config = dict(
    experts_per_token=2,
    d_expert=96,
    d_shared_expert=0,
    normalize_top_k=True,
    routed_scale=1.41,
    lr_router=0.0011,
    vocab_size=16384,
    optimizer='adamw',
)
Below are experts of layer 3 (counted from 0) of a mixture-of-experts language model. Rows are named router (the router's row for the expert), down (a neuron's output weights, with its number) and show model dimensions 0-191. Each number is 500 + 40 x the weight over its row's rms, rounded and kept within 0 to 999. Numbers have three digits each.
After each expert's rows: a language model's description of what the expert responds to. This comes from a sample of Wikipedia text that the model never trained on.

# expert 11
router:477524510475462541470542519508475484486486450475595477478499540425491526499509483520501503491448462463473439478478438508497536457523514511424414478507498516509431513463498511485535516517538496465540529494494548467461503526480522485442473534469483518469493481522430461506548613546567455530507523593586540552449445481556523545499511512452552519512501505599542523554590580493517463537535517511530525530431610491495525501491545519515531513471472544497456446497532461477481517407540536486445535482494555524500578469470464511475514608535459447448525504463581579504491503458468423487
down0:498483465409429476496478430538479522504559502428437425569510538490467568457514494512533474525543540515523521473600489433516511443445473519516474560434449519543508542486518549491506487452511534520408507499554453468623492520524466507456470514527526428505491451496463470487471456504519438485469517496502488534528514510455476497471495542561506481486511536458552476520503473472547557429510505469504427488476463462521532480470469514473556552512440476500411574472586502447545509453514533541420504468517532479448549538468518557506500536435499548480530470577482515572588520544538506549
Description: Male and female first names and their first word pieces before a surname in biographies and lists, such as Robert, David, Helen, Rebec(ca).

# expert 0
router:550486500460606519477474544546441454485476498493496529429543531478457561488487496523551500488459424496505470543472501477524525460524495519458498458578559462532457539535523574449533527538518527406541460488469543511430551472518492499479502542497469524506468483528537517533548542535551511553530539563551490512501466542532514512513469521413521492524509532552512450539553587494547485537571541521509504585409524463421517536408530538491505526407485516539507470510483493479497457507500492526461535527555509544506513495481497498479542626468496498519529501486655574490506465444489488483
down0:506472424461438503497525523531479483505514501418539544476433510547444491434489554540500466566426554522452519520557487474513525522459497525506493534463489436493463484516384595535563501467547503563605510507558534487515490557482487483459514525462547469488404467477443554518526504494494475515507510479554554517522435533553530520486451506495530561497440479457472513524559476517523437597522449387505532488518491480548494467491466545532459533580508487462492481514473471421516519453490532580453557513477480537484521489461444471524518428492500441464489521538420512435466518520454479506
Description: Opening pieces of technical or taxonomic words such as hyd, bacter, neuro, plus Type in genus and species lists.

# expert 42
router:495508511478460505491532524495456448480501473531521490482540475428489520483521511496479519515443520517485402528487475554541502535537521528428454472530538487482399423452557489542514508525506544479529539526499528447506576516513508502448511492499503504506483472542596469550483557569521470546523493585517483486528520518524528466386526543381560573493517493595517465566591596502509479519560520531544500579426550475473524523389513568482542506452477473512473459500513466493480539475546518514502559499584567559516528523509507488495470577456504455485496515476494520512480451470486445469
down0:450519445509483539545516468505425512567516517419484498529502484542473517449549524498480559561475409470500521571480518489516456471529574489408565548474502430555489439539519475425487384496496528447594496499436491488472523464541493468503512519480537456499497428523442475566482454481575548527477532539510568463486490544525559497522506513516465522506521437567576507481498533481485543503490473454505466412498530482438426512513470482456455576429490482499489529508500520582517532567465483498610516492470528530434494529519497526447515516455486522543493467490468503553455421500529493501
Description: Pronouns, relatives and conjunctions starting a clause after a comma or period, such as it, that, which, who, when, during.

# expert 19
router:517465573438564496502513551485440496512479507493571554458541495464488497482493517524514495509448474475509390465487483501540464477513510535507438486566516497524527506469555628521506496563543541438559496497487566487483518447492531549434491488489472502507501491535541495529484605563525490513485468559544465516439443531526522548459533547490492554543465507539511470533548628474486477504559547518496518590446529476444482496441534517486509508417489510526480431507453465488450486444487469486455589500495529543530614506467468484506555556473506482502501523504595566538536465460447514499
down4:491509489442427535532535469484485483455489518478514475509453490469503519498479536575543443566523465493512506481560501486535455471614509483501518498478431472458482508474534485520473424559442475474538524525458436501484394532512483490511456497368482448471558567498505472505522470486426535521435454463479516476489473494480472514472458405571527506475425544483472503484484512498440556460499516506542473472474476544503530485493472444500516464459477509433577509500481483523519492601514585449571478452422557405438532537462431510497544504412521530471493476522512588475491472510518478519
Description: Blank cells, line breaks and stat terms inside election and sports tables, such as %, ±%, Turnout, Swing, Total, MF, 0.

# expert 26
router:559473473492533518472510525519465496502485476497532486448521534466489511494480526508539529488442454502532472507461475503507555494518500498445427452569538435535481524499557555465488526545534542457545495495435574484434538482504501480502524536503466542494475460522513486498523581554549480544520503537572509466479439500541504500536465513470508473521528537539524464585560605472553481537545547503480480483434547486455542551416547530494481527422504487525458465514461477494483472489538519499464508513611536535505562486498478498491525719494463492517518519467595589509510453462485453479
down0:555562562450478570602519497490473520533446565477492460485474540549521547495478439500492515492498521490532463479468491488462471516478437540477592512469523519541442472552552544571500536487492443476517579502548509478525501471489552445462555513517485495541536443464557496438486485495452449485513524461448509485577482529503509442506470493412513538516475415494525488527494517457509520456496437486555498439475506455423511453502546496432428497510466494457458550506484505443435513523561499546513526449427498479407545498462454481513525575417536551512500503384513434468516466450516479560
Description: Middle and ending pieces of Latin biological names in species and genus lists, such as -idae, -ensis, -aceae, and labels like Species:.

# expert 49
router:520460508452574526481536532528500449458462461522621530488504548436478518509504476530549467518440441503469411511465402531549552491497491507478480471542526467473498477515497571453537499526516522477543523472438543546426544500471470494469488530541456526535482464489604474567517548564526527520520549594551466531450482559532533472497502515450511523527497530539506465562562548545507463515573522538492523582482598490494489476458489509487519564432501505518451467506517458472446538451558482498488548511539530497511547489460504498512511630529470458435480456464531569479529501448473445470
down0:516449459440584560451478525487474493430493487509516551458512467473579464557509487480529473539548493541520472468497489519463493543532507444517488519509465480553483427590489474546503455540476519494586445490480621530466517461398453523503491500544523566580468470460576562498486527505495445481578558546415435464565509463557519531514531475544502487536521490500482454507450501549511410481522508546526489520587504516547468542523499502553505493513547501444480528533487483504485534438504470478561434476538469432514524586432461449502499570494514513463533506534504418520472479510469514471
Description: Quantifiers and modifying adjectives before nouns, such as many, some, several, various, American, professional, previous, artistic.

# expert 54
router:467517535459561520497486487480499468523482485523560551456520539436483489466471477533506517535481500459513440491524409483567509489501499473404418449570533477507440474537526598525490518485515504481534528432515514478427512467515472518440424511529489545506448437509460480541480563584519489524527517575580519515464510543531509496470507518392502562528496541568530438530574529542502496551513519543498506559413581511420572489441502519485517550465476490534476474536528458473525546461498515427453576491482569521498562491535476526472555563493514476433518479526514571510495510439514448516
down0:448450526516526511486511579494489483466445469530537515504491485528474508419464477521481549474441492510511498542391559444512442488497477453455531496470509570511571500482474550473511586476528493467536491474482518504457533495478490497529566487451512475534449505629522515454527470531511477517584521504538483444526547502541552478431415517541484585546510534487488447510525476410491455408556551499460515510512494502538471512574484524531532529508525547548543432490507528506506467416528537553561488521605527547513470555550509515479541458465517491508470542482561548437428565518532479445
Description: Pipe characters separating cells in wiki tables of results, standings and lists, plus field labels like name: and origin:.

# expert 8
router:513487489468596525451504544489488485459459510560581556440556514472466545491514451526564528479460485493515460518488436516573508496513473487481471479544482511520474490474544545488548537535550547486508520494429553530431495511508493523409483507489483499521503481502578433476490577598531518506537516545545542539491400547506524534482528552439525502606503589571500503538558586481487488462552529549476517582455524495453470460438527478474522519407485496499470459542506468472479504434500500456449541519491567503527549514485487454503481609520461494470510508499572555434529516483489436512
down0:508453519510442512512485464524498464515490593485531455568462421512473472500531517466470465531461573570491545480450488516543527456467542473478481594455492543492422459458524488565465471588457438447416502527445477490501427538510562602527493555476444531481450506456509492526560464528456563487499461573489513550504549536456517484486483427484550554461556462448530513527430509515451518481524535532458454526474527471480616466525538466492518511526539537499479467464535503488468486545470483469518479484565492489543538547543525560439507484422470518510447496496583525486429464494538470490
Description: Words naming a field or kind of activity, mostly sports, such as football, basketball, Racing, Film; also adjective endings like -ical.

# expert 16
router:513512524480531471521520510486471497509496456529540542456474506434497551486489493481508505517496462461525472518471398539548538474497483510449493522531492478535447493500575528458475504555509479502558506508459539509428527481483495487451474490536486527486484445495531460506498581537520491511497475569576542488418440537538557549519489526467559516544490518575536478532581580480494481515535497522473549481435578546456543499477562556446566536462472493506477457524508452481512481424558526538493578507585572516465537485496465489500527644515470469488563497516632590525525486451457421497
down0:526524504478487541442437397495459496486525527439496457539545467506603516509484501437466546491558508462541513507556499483499492554508482532512557496516476540450489505504527455497395584499496508541416545503561444425523507496504494516458493576524498513472546530507462512445483499404488512521499497454478486449495512535424470513552514527533545542464492404505468517472473510529517479516451442485503529498513537510514499476477515436546494495560472502387509557444563426431492524458465489441504513569551542422570481442439473513479440493505460528441506468558440442449448486552513508467
Description: Middle pieces of German, French, Scandinavian and other non-English words and names, such as Au-ft-rag, Polit-ik-en, Abit-ur.

# expert 18
router:480479523494582522454518549462482501480485513511521540444568495477496551485489496565530519486538477491518444530477451505540532505532495483468465488585490477540408494490536543502535532496518526474551471479430611452458556463519483513425483495517507520521485468491585468529469582575548501496540532548566541484485434508567556480496492538420540524553497527574501489516544585484478475477551507552478527559420597533505511465435525490490533515407469500493509420558507494512474479451459488541468577493561531514529526517497502495525479635513490452478506512497547547487514501415486459542
down0:487452512477497522473533488525430542543479531511533497534464460500413547484485533459459499552472597499454513550475498476561504489470562562509522542556477582397503479527523551488514527507512465493638545475487502452470549495528500464510503516579516550513505528454436493513514504497494540566428506533451530495438504446540483479415484563511480487423522506525542425480493466553545501493520597525441484521466557534477421459537514504510508564525442541492544538502419486502499512548511542448439506525471520557556458485471482501468481416438451495508465551492512473545507517512575553453
Description: Endings and heads of abstract nouns such as ing, ation, ity, ment, ure, and words like Education, Research, growth.

# expert 51
router:516501518465556523442498567508457500466482494497497545435531507465502561493553556550554492486476463489510448531469406511554492506526500476420487478561490465507428517487513537478481503479527559481521494436456575501473542462473511501432475499495485479485472440452616461556477542536538512511527558560562535497490436524523571492438499497437521555549494548569553497518552571504490479494539513528507529594452555499514477470388518515490534519447468498500489494498478497497474507468519484518478539505581564549504553504485536468492492690491504494456502504462512540512545516435455465484
down0:503475543482487527437550506485471474487474455456528526424458570412467415503486447520539530466521473453479488495463445532501447454502410484528582461499553536432473481491604446448492470485519514511558465508557414508528439462527493428509470589464517451491467542568475488550544486541481496496537515493529417488524594553457489511531536524416515489526495571471468477551490500490469497490467476565517534481537510474556427520543488495545493507507522528498469460541525591529524547510488415549524497525512548561517564510531467562482495458504490423488500528521499439531437514496552542472
Description: General common nouns and noun endings, often plural, such as areas, food, evidence, companies, -ations, -ments.

# expert 32
router:504498510509522528492491499494495487509486444500602541467512545438481509478514494519551497510477503458546459518505401495493519487498474487412476476524510525537433505475568555490474481547557497446548503508480551481478498517518548515466464512520513543524473425555504470486505611526546460495523516563565532515481423516502500509500500523465491511541438492600525463536627546477522464514539507542509533457477570512438477507457541503483594556484481511504477452506544464486500482453533526500450568504561586533524567479452494478479501631526462452475516499480623596459476512461478453471
down0:534514454527496527541489480456484486477466526523554479507552521522474436526551444515517548495543495502561537415488444547487543492443472431427458491501489530475524465518449468551509497597524481448422557496477421494536479525571529467447447522531476483517528481467481474534525587430488505479412460485498573471505477493512480512551511459482427500532457519522476507501517524508565541529508486438507518459473495503445467464574562393532450492554531468478477517541510497457557505409554447423456513488559476489604393509483544491502491403494475481487458506508461530458496492566492511489
Description: Middle and ending pieces of place and proper names, mostly English towns and clubs, such as -lington, -ampton, -brook, -borough.

# expert 14
router:517525488445545499499503556494470482459466496478588525501531521450485496488461498505536521490476461512536434514480466500534450497494507507467451456547481487525475522494573570514531510547561532431545505477443526519496567468545546547477499505474484475521507490530558492510537555546551477527512495648548545492497445499512563526476448514433538518538532541574517449556570605511462477496520529538491478576478541474449492522431515518496507544475471511519485429494514498502488516440550479493499549519451590598499590502486521465460537518484458456505507510492680561482509492508501449514
down4:467420508509459445497547540453512537500496506517520553603526487439561459467469542501461511513525534550474556540478555480526480511541436500492401513514477494484553497473466498478491504509480462473487483532559527532470537488546435509535511583482470527500534457515460545498598465569515488462603491491510501511483488502615507491438508493464511477550544474432559527548569569507516493490538561588544504432470451524424515516502550480432488547444511453487526449447461491488487504475559495453539547396540505540472510486483482525514495543467496462473547481518527522524437423460483426564
Description: Decimal fractions, scores and small numbers inside table cells, such as .75, 1–1, 0.2, plus line breaks ending table rows.

# expert 12
router:506467499436551498447506528517483487513432473527603502454524520401471468475500515477518530500504437451470379520442457466511514431502476492500459490541538477501491499497577554546533487489545503452513559517508548458444541444477517462427447520469530492520465496454531497533567559563545431529507499559544505539481535525523522540409520571407525491578507533568515464554539538514525492520466497551506529512451549486471574502499497537507549567485504518511545478479482484458458507416536488488465533478612600523485555508451487472457522530521483489499532512484552558519558473459491461545
down0:449480495526549471495526468487475587559506476535575545499414460526466492501518491421484485598456530547473487448545459484536530480526527528514513490498544532426516488558458506474436463563543539502676461470472468485532483552522498569523504450432494467510551536499453490457486438529564521464519520502555539550495495500513512443516453461483519479537526548527458538487473455481556536483624483519460535530519533522500491474456477488511514538491546525540524528449504508507501494543441480474521502532495478448396514556532534431490550552496477523517490457517640512466505505480480477487
Description: Prepositions and linking verbs after a predicate, such as for, as, with, against, including, called, took, telling.

# expert 31
router:506509547446569508461513521500471505493487541494538502444484528474517532464527442495515534489456453480540447527485476500565521452516450539402498490525502476511419490517483602450476504539513511491518522490488550543460535482509507511458463542472499522512466494521515462507526527563520493495506472555552510560488462530542512512474501520436554546555502521583516465570603578527502456540521574542504514550405571473449514492420555572536605535502521510541480473514518497473436470454560552472480540494539578569524525535494504489488514621510467481461536545508612529472491545441483504452
down0:508472481487444507462502507482508449440451542470458525559515569469526495480440523464544520498473475540483469494498477475524436534526447494563441515463437545486449563504438456485530535376547487581410490507498521484524396422473489540490452487483498526507410515476490528436444476510459436555519530505530478548504511582552474450427487483472466540503412467495495477512536522517520421443474421472471496511485549520458522500518524583484487548530511539547501492482519535502524546508533501534423457448464442433503533432545478486593508471465486473471478550508462505434495524432473496514
Description: Opening letters or fragments of words in quoted song, album and game titles, such as "St, "B, Blu, fant, Body(jar).

# expert 57
router:519482537436583500450529504494443495494483521492578541489532517396485510481493487564498476452479471489531453531469445498542515475510512499440441463519482458522443503457553618491569518528564484469527489510476528469451603466525533543439473535477483511496504488511515482526531548477543518541491502516518515501487446525525550511408495533452506501495493510568522475583532589498520496483584535513503509560369546483459476492395519529476507542496502504523483455483503447467455497421534494453474525528415544591501544454458503482489523563510468492455501512504590488528526519395494515511
down0:466473506528476535511482541508458526526509496487509506507542575487505546469552550445498500485471499444442513495471500478521525493486454516521491480492513508499400440404530409522506502474538479534571586580506460526481500487410534547487497424495508502470483537511496443550455500461431521470459581477493474535521545548488548447430549552483568511471493526481503512561495454509488462566459594512584526527503519426519482446509517494476496485527522501513589469565467525421511569534546441478484478470531514585572458481469501525520505532505540483471554470514451482508396537421519413485
Description: Small numbers in sports tables and statistics after a pipe, such as 3, 14, 25, in scores, ranks and times.

# expert 27
router:495479509498569535463553548483502485486484469465585528466494533439529498482477487522548525518476504508551449510453407528518521494517522542467478514553508448529493469540529580470515509489524530483504495484479524499431577447514517516476495526493483535549482509508562512498462558548512495528530524567559519557474441501542545504505522554476542545575530535532541433543566542500517493524528546514485483542419596510486508508501511513509521538436447494527467436557476455491449531355546469491514574494528535552542526479488472532464489608544446477479528514503582640504477526398505507500
down0:476520488443615572503445560494569500471570482480428527458535485512510452475507515500570507509503510533506549511506571543552440490536519467505529482509483522552530499472485458480541569520507556502632460508516511503522550489483574491449545506495554484517542541521482490482575433458544416544481504454524501435424515487513508502463476494457512500536607528542500515449432567503592500477544497486514508515558520480555487498521537477523559530484539479458474505544493436505454503398495449449470522568491563510472516521496469517535448516510501534561484478453576458439456552519435487529
Description: Evaluative adjectives and adjective or participle endings in narrative prose, such as difficult, poor, own, bitter, owned.

# expert 5
router:501490458435562517483496507524475482472483515507531539470518539410505472470522523544519495506476485481497428497488450451514532513522440526446490482593509496536414498507545611492509514507518486461537520482460501492452499459497462504446487499470469498521483494512617508535493553538538484516518520546583498515490495528545521537453532560490508532508509533593536513563594616517521440515513485501485502584452558540461497450426541552472542535482512496516452443507489465502498487490552536532464547485489601553505579537475480573476520504557477518440517547505607569529487512391479465484
down0:545539490552525551488440525430541479534438515463540471537485457528450551542507530435578499441416539485439455442509400518500550458501560488484578499538512535410509482496511517462502456538534479433520574403512490516510571479522433492529473524543480571485535460463503491545515472510501519531535506497509524453438497501502458423530471516564458471490504512496443459498527489473411486537551468411465562522452529541470489464499497448489526565512497484475492514443509529531399493548535454461528490501463489468495545499508489577496515498459483547461487497413547475542518507535600553519
Description: Line break tokens, especially right after section headings like == Death == or == Career ==, and between list items or paragraphs.

# expert 9
router:450516503406602588525500531527480479476470492501569551480527498455486502502522498556507478483450442491525460528452438501531496540490502483462464491528489487535436505480577569510492545453560494453529496498461565480467524470433485510448504448486495502563455473459435491494527573533520498484515499626574501554486482465547520474470492486479537491497512537533545473539581527512492451493567526542558503526477547502477539484364507515498493526473503550535483404501511417463471506480532518503473571527485536607520552519468462471465564549502465507479522516489617524491553487476511489438
down0:474527523552504548441524432507533510502491475464558511494484532492538463449487552487439514531540503476497497431523495507489562446498489480574523534429481479490576484521465517523502521472584462464653486525522477486538535492501485447433493460500525548556485517497497441514479531441522461475432499513549502516459469492544573457535406499473482444488399455523464494540490609509501489594512561484474580533501488539506538514518525483538558505530487518479515520477461489542446517458457546461457603476477438567525503452469552458521500470514453423572527514552483484528487493517506590476
Description: Single capital letters and short all-caps pieces in abbreviations, codes and table cells, such as USA, FC, MF, QR.

# expert 24
router:511516551496560531445495534515450497479492516511527545435540562478475563471515537534491520499480466516504496522513447474561482503499498498438460475540502499521433497524516573544494530483527541485550503454501587484488563426465550557407470476459493500471474477463600476563479554556527486513493531559552520510458453524581529500410518519427518521551499503529548485485555548519484448497570517515467524536396545499510489483421557530490548522419446499507533460489480476504490501477513488533437568487544563565506500504493483499454492667503490482441545492472541581485516498443470490488
down0:485524474538499472546499476538477512498445483455430489424490494510475503571611507510519572407450488531563448475497457554497509554509491487497459522468497471550527553473469546538524472457501486509361522486486488494550493444450488563518542489482487496590514510432478461473462529469481502535493381510522447512547445504464521503491549453401446515527560439525418524548493560529497549449493478503507507528508379494480467526506504525491428444548518517496492471500470528516498490509552474455467420515498470561448515503457541501506482526497514493542544474515434487539613493468490460460
Description: Common nouns or their final pieces after the, a, or his, such as role, story, goal, destination, portion.

# expert 59
router:492498487447580553493513514484478454462510492531577551510551540440502500485518484534514501481472426504538489520472438512530517529493499469413411488537504453527413545492544581475501522492513504437575496474445562492476562553494487522477509474526502489519471477509477512485515542568548545501539500549572475538446445490527533465458492562496565524556515533570517472540586523501503446511547540562552534519472542518451497492395543547464528553474509512530495402527498457464479475435506524524497545489502566615509565523489481470505504590532464455455517509516598558504548483466455483460
down0:484505483492560463452471476469547517466579420474435541467458532542462473505468536509494506508531475494490477473458489506592560472513461478510534522507526484520532457487468491501525486535531469474636451535509478581544501479521543506475540484516476597526482527515564511437494580522494436551531468472440560508464503549508544548540478481495481511534477530549476376567466542439475472557462497507439534524498473457472571537553490551543616461467475446530489476537527573504536558487534510460518460490473497505476513456517542541479480437459528560479485461500568494411523557546534500533
Description: Braces, underscores and letters in LaTeX math, plus capital-letter acronyms and codes such as TV, ID, BC, IE02 and kW.

# expert 38
router:519488477500545578484518522512497510514491473513546542480541492475459513481498489476555501516507432511521460510455421512585486451484465518473444476589527481494432455486551586477508528538539515441524516480453478515462584470443492475470482495501502523478496505481486495508458608581535490525511520593536522528471476582531519521458509518487534531594500526530483451541587636542505504543522493518534518537409543486480556507421569545525566547480439512523469436508522469471489484459552501521466555494514577564507538446454514472482487596526470460522559497486485510536515487435472466463
down3:486524494506502459515430464556531433386531510440496489544531448528548470572429505483512509566539541604475526537530482524540529559540497490501560532480480521500546490486455489452466551503484431538480448606493495481563539495417499431504494523462483509509480590420500473425464480475502512492510498449462559480514499480498507449502499477527509542482468467521471509438506587500488468463470506536484475442470516504487487541495484501535445496419570446423520457580475517527552454422497512512526511503528445505408513489458511457517454532475583489459466508527476472432483462551512590471
Description: Pipe separators between table cells, usually after a number or blank cell, plus semicolons closing items in compact lists, such as 1–0;.

# expert 15
router:501472478498497514518481514506456449497475520483588532474508484418480515481495509512522471477510484496484488510452424511512519493518464487452436443526520487501384442496538613483508503572530519489533510522449548463437575484503490464450457497532489492516465453512526533492499540494535504491527535551571472499451461560527536462435484519438537518499490511571536497529556569492530509505578502550539524512400644499457491486437492539446491552515519551528514471506534455489506500415574504505478539491507579532497565505466467502500525626508466477462521509508619520553499491423480461512
down0:542498502485526515520488474479546470397419535551452450544554511571584456557497477468392469528510499471501519551490513475489510523489494528524538517483574497537526513518573520458511509511499493482339512486521519524559518498477499516446529452481575514496489579569499519505457467492473483477505534545442420494491561623538464483534470537559452445473495443467537513508457490435505490531463518464521542510501472522453579512477456437498432478517425473445462550498574461518466472457464496479483524497431477463459570511486511472561514438481472523447510501459486477498480542440495530511
Description: Numbers in dates, years and coordinates, such as 191 in 1917, 18, 30, plus endings of foreign place names like Colombo, Mosul.

# expert 10
router:504503530522502573489484556533483479445449475493482553466515538460481476464492446502479480485483466529509450510492464488563478470465486473405456473528524445491453482480542618470490504513542500507549475529490559498451581504496524491433481514470505524479521455503501483488479588542564476514474513485529554473468471514543550526407443522344545519569519536515550485510550605522534465523493532543476523578395636532467517489489540524488554561478454555501467451530498476504505458454505487485484556492486562538487543501468471494484492499485478482497530475488606580515516487463514464494
down0:441512495427521519556536554540531463514528513557529513442588442522472501520504475512485530512540436480445462419455528546458489482497484487482491418521512506488497523504537500475522443511520644523634542457534473486515461528480497444537452469544437487462528471614497464581508504506534510525437489515484445508552497520496468545517472584450422514509511535456501554424460495508542495554385455455452535524529510509524549557517478486498493508500481558490478510492536449479531587479492456558471495517521513435532513481413507512525499432495503495471465448529508536527486484475523440514
Description: Line-initial dashes opening infobox or fact-list fields such as Genus:, Elevation:, Postal code:, plus pipes starting table rows and year ranges like –18.

# expert 50
router:483466475476567547509512530535429492478488504487540507477531469464512536504506525507523476491431460495501422507453438516549444508512535463405444435510549486527462508469548561515542505583505545454552533511482552525458551493500474502418509527515499509484506486503534506541521518569531477529489500601552506485476433543541549536446499539443505566537465530558551465517600568489578494574514511551522503562475553445452465463382501544486513536449514530500499424495518477461498517417467457506489505493556554564495566524459531465480523557520475495470497493473587543487505571441486504446
down0:426578527441467465515525516545487508546578522549394486541622537505552437554490505521500454463502479564539521424503483487494502440484476481454453490546549550536448455505560495549518497520441559474506474414539474485494477509521439542474447542534500516502565451471435551508479491512483433529481521531548495494508449412446462566488408468481511557462456487483548510478509528554511468554472494529508460479479519518505553465530508487513469452537526542519575521463562484456537517449505443517434559490438514576527481539486507549455584513529535496525539504464519456495514529489540477564
Description: Units, symbols and separators around numbers, such as °, €, km, minutes, years, dashes, colons and slashes, in stats, times and money.

# expert 41
router:499497532457486524498491504499451476486502475518587500440459482426471509483525513491519492518487474457519427469496431522537539437505498532393454512522477493534452496487527574467477482544529510425539498466474544507440516531516522477468462488481496515508495440512480518478522588576549466528523490596587523488501444542544521519486529512447530536509513496557501472535587523497540511507570500542478519525483598538467555518432533502501520534463470523508457471505526479490489500440546533481469584505524600544494533518479457533479520674495473515493504488475634556505533488432498465443
down0:469452554541567509492503580462518492461529534578445561415548535497544492532506518504496491539457502487528490581489506511572444596547535474534547495481477433469466542544506475505471543476474531560503560476510514491515528464504492429489556537470406473521495518489562571508447468483537492461501531470507411502509447548521514450432536519503448474495436509456518469504502478488412508459481475533521629563493498523466514447483514543519507524545529511568587495570544521469544573573434459498466464477565460474484516478534538489513526447477533453480512541532450510469467575485530498528
Description: Surnames and their inner word pieces after a first name in credits, lists and biographies, such as Smith, McC, -ović, Bar(low), Cald(well).

# expert 52
router:515473529485502554468515481493455469467512477519620495441487517434468517478498478511517539500502459476533455470508474496543548462499497529422444471507477488540470525459521586482513488550504502430516513483463573491452493511520524509454430513479462528503499444498486495465528546554544454505531508593582534557484429519545502505462536539408556521548508494580483508536587564500497489524559514513514496531437550504474503519463522493526568546440479528511471428518526499503467488440544561484453565490565570524496584471487446498498506631525445475461520516505593582503546454445487465465
down0:543542534461495542477520564519423472483475485495512437412487506472466466512524412519418532515472479464488498475498541488462557540546543438508472517470447523496517499458555511432527513473516506459520468480434526488596479582517468522419531541468436503518545512534498491423515516497546503528512523568535567560473416465514487570479478495483513498527513508562471482558518521493425548597510455472571488515492473516475588619506479509490486503470465550488469506463558489540523495503531555497448412467551575521550571508511541529476509520436488498481501530450559468480465494545524417469
Description: Common English first names and surnames or their last pieces in tables and text, such as John, Brown, Johnson, Roulet-te, Morris-on.

# expert 7
router:542450552481536535449507520527438485483511511480566547452537482462484566460486506498506475483504452466527408523512457480589534486490536493491450480560507515517457509472540568457493490546513514481522541463475569490490562472483495547426484507513513510514525487439587488533506630563562502517520528594572537555496355525547520531483547492473521555537529541518517447509521597540503493507559549504534510581435526458488501476430514503504518541427476515500507464514494478494449496480498516524427568498489566547466508488464486450493514614497479468525510522461573534474542497502482474475
down0:516487523460566532477453516543560475456543471507491476494489474513496516553481438505515567463471512488522483553476422481535509540485560504413549431493573468526486455486532509412533490491516460547496521499476464561497428541521450531417490543477511536470460471487408441392505521530499483588473512529515508453437548520470501478517487508468543526515551514491506465469468480539520480566480530543472495478407548544522544458527494507576567561447467475508505462536510496498530525457549568559405537518452604487578484545533463459521505538503541497518501517509490525431515560588453503456
Description: Column headers and pipe separators in wiki tables and infoboxes, such as Title, Candidate, Votes, Apps, Goals, Nationality.

# expert 56
router:498545519494571503465479537509437481482466470482593544501488536475527521478541505538505540485478476548483459493470428487537535488518506480413477486542562504533486471456556594523493479531523520430544534494445538507444518510523557521436491526491497551484526423548499509546450546542557445512523553559536514542427482471552506487527491541453537535504521514519529469563552607487541491492529487540544505490434637531459516510490509518488485560476500506509501470526511448490493474473525531458484580473505516594480584524514492492492513658509489478466528533496617559542519513476481485475
down0:371528535481447516572513433470518475507535532466563462548555548544540537466429570439541467529486512545449509462558493479474470459477466522438510453478462473477465496509485418427527457536424491546436492469485557459498480478544555501523440526487490509453551539507451508531538499534531480454524495512546564489522558520459486495492508465588547507483475530508521596489516452466497523513523468453504425509512494501524455413531457524484463483481567505434428518480588526522507480491529514577475466550511524519494503499496540517487531525533536440405532481556422475515564450472507546444
Description: Pieces of South Asian and Muslim names and places, such as Khan, Shah, Muhammad, Raj, and syllables like -kar, -ullah, Bh-.

# expert 48
router:465483500473536537488537537481492476531488460496608531448509472448488486486481500523537519501504482504480457556460450520544449428499474518393468462557484447508432496519572600494514500469541568456526483483473490504472533430467525495415488513536535495539462508475598494490525538542570455568501512552534501550459441495530519567452501570454496530515519517494508485577540524483514491472497512541537489566453564487495501486469535540477532477409448523547492456550506476472521501427508472508485544468617597547506614510475497499492526599501478470460524479510558521570468492465474496497
down0:569490522515481449517489452508466512502449618509406514527470475547531596516530568490503540536501562500455438497457479472482476546469548518420519425464413468486490437492537492528463476518461497586605478453450543537515465525537486528512456483526479537501418519473481502501496553455483556519522469443483613524470474483483555520478496439508549462505534459454497447488511450550453467574508485485506500575524471549510452484485528452405541485494552546470539497474527496554494540560506536493496514461483457522550523498506450535422485593518473553508508532463462536516485482495433512530
Description: Past-tense and -ing action verbs or their endings in narrative history, such as won, made, founded, opened, using.

# expert 25
router:489463519452535481471474526560478486512526513486556511486537485453472543475527467517521492512519485454498480491489474481578485478517507549416447435506519451519459501486569602493514473475484497483557526534506499491483562471471518488497453562528475547513487433475526508489551597512513449563486563599585497511514489494519531490453502547395543575585517502557539487521582581512535491477506521556528535587450572503435517526433500501551527528446523510555464473521560424507479526466547508515503552499570570535479513512455501475490552577462496471488499559488488559481560550427470439501
down0:484484505493470410492540510522543492465492504507559524485523485481485547521553488496558460572494584462548515485487468503459509510537534509507459524493491524520444437495509515526433432468502533580546468456452482529437494456459526542468452566460491531447560442492496552512495559477461510432531535543529572487433499458437445473504494562438501506535545421501484497552560488498459538462538540513562527503532550593532500560438571441475534498538476528528509465517533545434492529546515509615439567459497455485557516448512467453483582514572557470501549452497522529476506504514491562446
Description: Verbs was, is, are, been, and adverbs like also, then, later, often, plus -ly endings as in purposely, routinely.

# expert 63
router:484525501467556516494521544543431460489496458493521537486508497483480492459530511537475497512431434475451495507473436453549517493489504471445509477566510527516456482485539608501541509535560551413533512440426530514466507490529518514444492529483492563502508479522460520527473511539519481520505517559539498547491501518543530465499478558446544569524577500565531433499574573507550483509534503518532573554431603477465548466475488507474525526447521517552504460507508447506519495445546529454473591490496548530493522518473508488493489677483479462487550532487628563537520514453470464518
down0:580412431484480533557543500509483454469549483536531476489555570539471512485486513483492499520454492446461534504551499530534517454496574502502480482549431478545455529498522575511493522448471524422469451488478488543549478530461520499405470547538445471461441532528507440512521530436471531448558476487540535563472507522539543536460490518527572524505559511504580566431511454513484529553481535449502568519496491533472516482539472509494502536422499483541484477484502523505506476471492523549450511438506444467412580496456505479495482571510501513558440455498372559523488508399445499562
Description: Pieces of Arabic, Persian, South Asian and Slavic names and non-Latin script, such as Kh, Bh, Shah, Al, Isfahan.

# expert 47
router:473485495477548506493445506492481468475502486501617558553516502398472541456508498454499520492462511482494474521493443468530518541505485505441453454497539438482459493453553608470474543563541537439538494488462540526462561465496539505512504506512539517501469466475466485502520569585547501530495536583563494493461457506545519481423508514412514528535529483565520455539578502515531456504550509532500532548436618500455442508423558528493516535398485495510449469518511492478475484446471485491489523452444456572504570508481522490507480577514443497504533525472628519539546501484476482481
down0:451506471506498501523531565444465483397554455440505499459511526455542474444473489550495514454509465470537495520467460503551498465487446479520419563541478533535434452532563539430517492560546364478469531508461483526429486530530521473455518472561481484503431501490494530549480509527523521455521587486554457435459578546576469570446458510453565495523534522482500462530508564458509458477475515460506493496465574486542519603550583446520473476480526470524466497540546524491460522492505487548528557458562525496532468473442474481514497540483501502486530469539415521513552527435550489517
Description: Year numbers and single digits in tables, dates and citations, such as 2014, 185(6), (168)1, (197)4, plus stray mid-word pieces.